Experts of a small language model.
Size: width 192, 52.4M parameters.
Below are experts of layer 6 (counted from 0) of a mixture-of-experts language model. Rows are named router (the router's row for the expert) and show model dimensions 32-63. Each number is 500 + 40 x the weight over its row's rms, rounded and kept within 0 to 999. Numbers have three digits each.
After each expert's rows: a language model's description of what the expert responds to. This comes from a sample of Wikipedia text that the model never trained on.

# expert 38
router:525512444557569463527487550529453436512538505534463490512493514499512455506497476505476517520575
Verbs of naming, describing and reporting and their as/such, e.g. known as, called, referred to, announced, described.

# expert 56
router:600462499501501480458544594504481464549585486510519434502458433535534488502535477508485559526567
Action verbs and their prepositions in plot summaries and narratives, e.g. leave, escape, returned, decides to, retreated to.

# expert 36
router:536520525515517535485495502516499543474539511560557580464466493474454520464515483444372555510455
The words and, or and & inside compound names like Newfoundland and Labrador or Arts and Letters, plus commas, pipes and spaces in tables.

# expert 24
router:507463460525466528434487445495525434484496550578548529479468474497502457517489431544532496501558
Raw byte pieces of Chinese, Japanese and Thai characters inside parenthesised native-script names, plus romanised East Asian syllables like Yu, ko, ong.

# expert 3
router:532489520566496513453455555476458544489508531491523458557481497541559451440495468521514546535495
Prepositions linking a noun to what follows, above all of, also in, for, during, throughout, among, as in Best Songs of 2003.

# expert 54
router:544505500480555512473481481444502525526480504520530528489532500433572487502460494457474495525422
Articles, possessives and descriptive words starting noun phrases about films, albums and events, such as the, a, his, animated, annual, famous.

# expert 49
router:502456527474504495487514496542600557544450460460399553486507496529434550487467460493449559456530
Single letters and short pieces early in French, Slavic and other non-English words, e.g. P-il-grimage, V-la-chs, La-wrence, la.

# expert 2
router:569498538542541443493542455459463526489597486502505488536472506520574461476542536490505591461520
Main verbs and auxiliaries in narrative sentences about people, places or organizations, often after was/he, e.g. located, became, served, operated.

# expert 60
router:501426516472482499464530522551490513441447483479575447488544583592555433511532452394538487460504
Capitalised or lowercase opening syllables of words and names, such as Re, Con, De, Pre, Cre, as in Re-con-struction or Pre-mier.

# expert 15
router:480624455488443531580494448458452538437485533469529483533581537493533520445505515434495511502420
Word-initial pieces and prefixes from technology and media vocabulary, such as micro in microscope, radio, video, digital, software, or the P in LMP2.

# expert 17
router:529443511553537458489497519453509564527480473514478465492474553545564529553515449555468552495460
Past-tense verbs and ed endings for winning, placing or appointment, mostly in sports and career text, such as won, led, crowned, appointed.

# expert 10
router:460485562470453517504481441507553516569549493462531542450494506524509531575490470481569440472459
Pipe separators and numbers in sports and schedule tables, e.g. fight records (Win, TKO, 5:00), game times (7:00 pm), election Candidate rows.

# expert 32
router:523533455506481472483524591556481511537489466494531473425515517517469453515542437497524477449514
Pipes, spaces and numbers following player or person surnames in sports rosters and results tables, e.g. Smith, Walker, Mitchell.

# expert 14
router:464553490538470483530415577564442546531487432492472404511487469552487469481536511520547546507494
Surname endings and given names, plus commas, and, & between names in credits and lists, e.g. Hern-and-ez, -son, -mann, Robert.

# expert 19
router:490510478487518507467446518549455494419547470500446506481468498456589476509425526535503449580522
Word pieces ending in -a in South Asian and other non-English names and terms, e.g. Senan-aya-ke, Therava-da, Uma-ma-heshwara; also India, Lanka.

# expert 33
router:529511507462461452502491452453497527549520628426547516487536511534497527508484494524476539509583
Single capital letters opening proper names, often in tables or after "the" or "of", such as T in Trent, H in Hopkins, L in Lions.

# expert 50
router:466529504451458566545477516547529548404488513491471454455486508495489487494432464506521481489517
Spaces and digits starting numeric values in stats, vote, track-length and episode tables, e.g. 0, 85, 3:48.

# expert 1
router:513518427464470543504519555570517457510514465492563539482520510544461436433543440431534458492495
Function words and punctuation inside titles and entries in pipe tables and lists, such as on, (, colon, &, dash, at.

# expert 47
router:474527533527562471477514550519466534476552486504506430572479469448450424523491490496473522494538
Function words linking verbs, adjectives or nouns to their complements, mostly "to", also of, that, by, ly endings, though, Although.

# expert 7
router:552486530517465513419547430556536491497463456437451499528506474497457584483484463609468526442464
Single capitals, spaces and inner fragments of foreign surnames and numbers in sports tables and rosters, e.g. K-v-ěta, K-ul-ak, L.

# expert 55
router:507473511537535487494566560527520478576463423454484516440457430505462457470481455540537549521482
Common English first names, whole or completed, before a surname in cast lists, credits and prose, e.g. William, James, Li-am, J-ane.

# expert 12
router:466497498533511458522532580476495447553515463500498493511497470523527503461485559498490535521541
Word-final suffixes and past participles in running prose, such as -ed, -ing, -able, -ive, based, used, developed, often before by or to.

# expert 62
router:532509498533565495456475480479510578433517491528435464475507529548498464484435466500525550433477
Commas and periods after a completed phrase, often after event or season names in sports bios, e.g. Championships, season, games.

# expert 11
router:499556486567462552508523488461510471437516440532501554497513536477534527529540557506528490488580
Line-initial dashes, line breaks and field labels in infobox-style lists, such as Coordinates, Elevation, Occupation, plus coordinate marks like ″ and N.

# expert 44
router:509495462498471514550478523455515491444535557450510487509491511468507507523521491561452569521531
Raw bytes of Chinese or Japanese characters and first pieces of split words or rare words, e.g. eliminat-es, surviv-, Mak, Z.

# expert 13
router:487494485478483445517434539546453480520527476446494508517468443570459559518536455475519571424473
Final or inner pieces of European surnames in results lists and rosters, e.g. -ck in Schleck, -tz, -ić, -ski, -ová; also bass, guitar.

# expert 30
router:525528494517485551515497487555462518535511531471518471503467440546488485492500547434458508469530
Middle and final pieces of Western personal and place names, such as -er, -ber, -son, -man, -ley, as in Kim-ber-ley or Luth-er.

# expert 5
router:507500513478555502553503527449444513365468582466506510498496506436560424557559531508480524462505
Nouns naming political bodies, offices and legal institutions, often after "the", such as government, Court, Party, election, Cabinet, council.

# expert 51
router:525602510495480492498512511447500477506562517547550579554479557482514512519499475540564536519415
Subject nouns, pronouns and is/was in opening sentences of articles, such as football club, tennis tournament, and He, It, was, is.

# expert 20
router:610567459495519503440476467527489569437577478493519533539439559534485460486514518429474470484506
Table header words, cells and pipes in election and sports tables (Candidate, Pld, Score), plus narrative was/were before participles.

# expert 40
router:469523492507536542518472499516464416502529445455465515549492527539473466527477497489522444509449
Column headers and markdown divider rows in tables, e.g. Candidate, Votes, ±%, Pld, GF, W L PCT GB, and ---|--- lines.

# expert 28
router:519480466538558465473542626473450462494569483455505458474457518475501486555462422604524542528502
Articles and possessive pronouns before nouns in narrative and biographical prose, especially family terms: his father, her best friend's, a criminal.

# expert 63
router:473505449538558478505506554433476478494499532535429511543447499451544479486494584576451517567512
Descriptive adjectives and adjective suffixes before nouns, such as large, similar, various, and endings like -ary, -ative, -ic in fragmentary, palliative.

# expert 48
router:520517505491549492549414558553564511480510569445399503497495508590442523438444532523507437501506
Inner stem pieces of longer English words that continue after a prefix or before a suffix, such as al-t-itude, ex-haus-tion, pan-ic, prevent.

# expert 26
router:591421428483536491488529519545455411452557553578539510533450541437571475455479513566525475449546
The space or first digit before a year, day or age after in, of, end of, and month names and compass words like north, July.

# expert 18
router:504486506495449501454438523554500546515493473514455538463470449446482540485477429573420490533524
Short syllables and accented letters inside non-English names and words, such as di, hi, í, Bha, Kha, as in Ja-di-da or Uz-be-kistan.

# expert 31
router:453509449497540546533489518481539542462476476541517521505521565499430513520499497514438473467472
Line breaks, == heading markers and table separator rows like |---|---| in article structure, especially around results and career-statistics sections.

# expert 52
router:433454450520528535550478507478443525515484471481504470429505537615598455531503432475517456470519
Opening pieces of split common words, often prefixes: un, co, dis, pre, re, ki in kilometers, qui in requiring.

# expert 25
router:493543564484560394513482551574488536471497506454466426547489501518492523417518500481455436560505
Word endings in Latin, Spanish and Italian names and terms, e.g. Tempor-al, Chinch-illa, Claud-ia, Zent-ella, Aeol-us.

# expert 21
router:565496493478489461458508587538490532501471575468430463514490511449504511435438485485520465455548
Vowel-heavy word pieces inside non-English names and places, such as the i in Eredivisie, -in in Helsinki, -ai, -uri, -ani.

# expert 0
router:464525490491453469483545558414469499501524579558440522482534574436508456538505515611491574493532
Line breaks ending lines of dash-prefixed infobox or taxonomy lists and headings, plus a few prefixes like Mc, sub, non, re.

# expert 45
router:562478491473530512483426597499515539482518490547478471541559495478525509547492549487430502452521
Digits inside years, birth and death dates and measurements, especially after "born" or in life spans, such as 1933, 30 March, 2006.

# expert 46
router:555533532561468456528498489527505467506546580470432442434520500501468449469538443494461480478456
First fragments of split proper names and place names, e.g. Lim in Limassol, Del in Delhi, Don, Tim, Ol, Carl.

# expert 43
router:472559543490529527500492523522503485548461513449501531468465504496478540472525418484509518531430
First piece of a given name or title right after a pipe, dash or colon in lists and tables, e.g. De-bbie, Hi-royuki, Mat-ěj.

# expert 59
router:523489447565475456497526454452582571488486479547514552440472529489500553505560532518447501495480
Line-initial dashes, colons and slashes in infobox lists, especially sports career rows (Years / Team / Apps / Gls) and time zone fields.

# expert 6
router:467549508521479474484507440529476478529515552543488579549451491453496547492488552524477563483503
Rank labels and taxon name pieces in biological classification lists, such as Clade, Family, Genus, Animalia, Arthropoda, and dashes starting list items.

# expert 9
router:523520528498474523490560477464461488465533493532457457448584527551532525479502447429526504522503
Digits, mostly 0, inside model numbers, route numbers, dates and DOIs after a hyphen or digit, such as ARX-06, Type 096, SR 30.

# expert 16
router:578477498435492462507479532514531529474606600531534470473466514487440510556509471485531520430480
First digit or blank space opening a table cell after a pipe, such as goals, apps, scores (1–0), years (2019), prize money ($).

# expert 57
router:519448467535571433563466557508482531502544488472439486480499519599534501479492460550429404472520
Middle stem pieces of Latinate verbs and nouns, often after prefixes like re, con, de, such as ct in practising, port in opportunism, uc in induced.

# expert 29
router:530485537466520483546533540475478443445482563512503461548520563475534475430476529512528545461489
Words and suffixes inside proper names of organisations, acts and commissions, especially after "of", such as Science, Development, Relations, Elections.

# expert 42
router:521489514550523493416506511449536476468470449518544428528544573484489507483456501490547477525517
Prepositions starting time or place phrases, mostly in, plus on, at, from, during, since, until, as in born in 2013 or in early 1990s.

# expert 35
router:520552404519531510553492523508523523511523493523484508436564553466462437528553451537532531451448
Opening parentheses, brackets and quote marks, mostly in cast, species or results lists, such as "as child artist (", "(voice)", "(unanimous)".

# expert 58
router:545529458404476535527497468463472550548468512497506524423469526584502478463484466442579459509423
Nouns for creative works and events after the, a or first: film, series, show, version, remake, Award, Festival, Cup, game.

# expert 41
router:586530531522483528487432487503491480445587524509427498438469441443545484479463513482515444488481
Digits inside numbers and the unit words after them in measurements and statistics, such as 7,060 ft, sq mi, cm, km, million.

# expert 39
router:514615541438450532581478525485488480518493445452431477558527476588474469457447537514519488498434
Words and punctuation about releases and reviews of albums, films and books, such as aggregator, released, album, the Reception heading, AllMusic's.

# expert 27
router:534506554482469560519495482572480489550484516469556482513542397535449522402574509461525517476541
Pieces inside personal names, song titles and album titles in lists and tables, such as Doyle, Yarborough, Shoo-Be-Do-Wop, plus title words like Dead, Dark, Baby.

# expert 23
router:502503531493527470452507459519544497546424473543533394533477502568436531438419473477565451532565
Prepositions, verb particles and sentence-opening connectives, such as in, on, out, up, around, However, While, often in narrative text.

# expert 37
router:536492483475466470487489569525482536476506509530533463476521536462489457533461513479517561445550
Digits inside years, scores, statistics and addresses, plus spelled-out numbers such as seven, twelve, ten in running text.

# expert 34
router:520588511526473519553498496485505480449548529549478550495474505554522506540488426440544479517437
Plural endings and head nouns in headings and list titles like records, albums, census, Career, Awards, plus final digits of years.

# expert 4
router:565532530485530528529470533464562398518564466510459464445479490426481512512459516506496480477554
Decimal points and digits inside numbers, especially geographic coordinates like 45.4117°N, plus units such as ft, lb, km, °.

# expert 8
router:541480503451483492464468486562498484502442554483461513410432458448463488460508444527517524543459
Country, city and institution name tokens, especially in tables and lists, such as France, London, International, Soviet, Tripoli.

# expert 53
router:469562456478457529522462537525552484471440421510442554486522472520510488498465462534543461491451
Table pipes, separator rows and the first digits or words of table cells, such as row numbers, years, and football positions MF, FW, DF.

# expert 22
router:426495539560474499581522503546551406471496505426488515458528489478518450532439448512536472505514
Pipe separators and country codes (USA, GBR, SWE) right before a person's name in results, racing and roster tables, plus first names like Sir, Ian.

# expert 61
router:588545485498506462459459561540525551516513475458519486493509495581454424531525479494530517454457
Verbs and punctuation right after a sentence subject in narrative, especially sports prose: was, were, had, He, commas, dashes.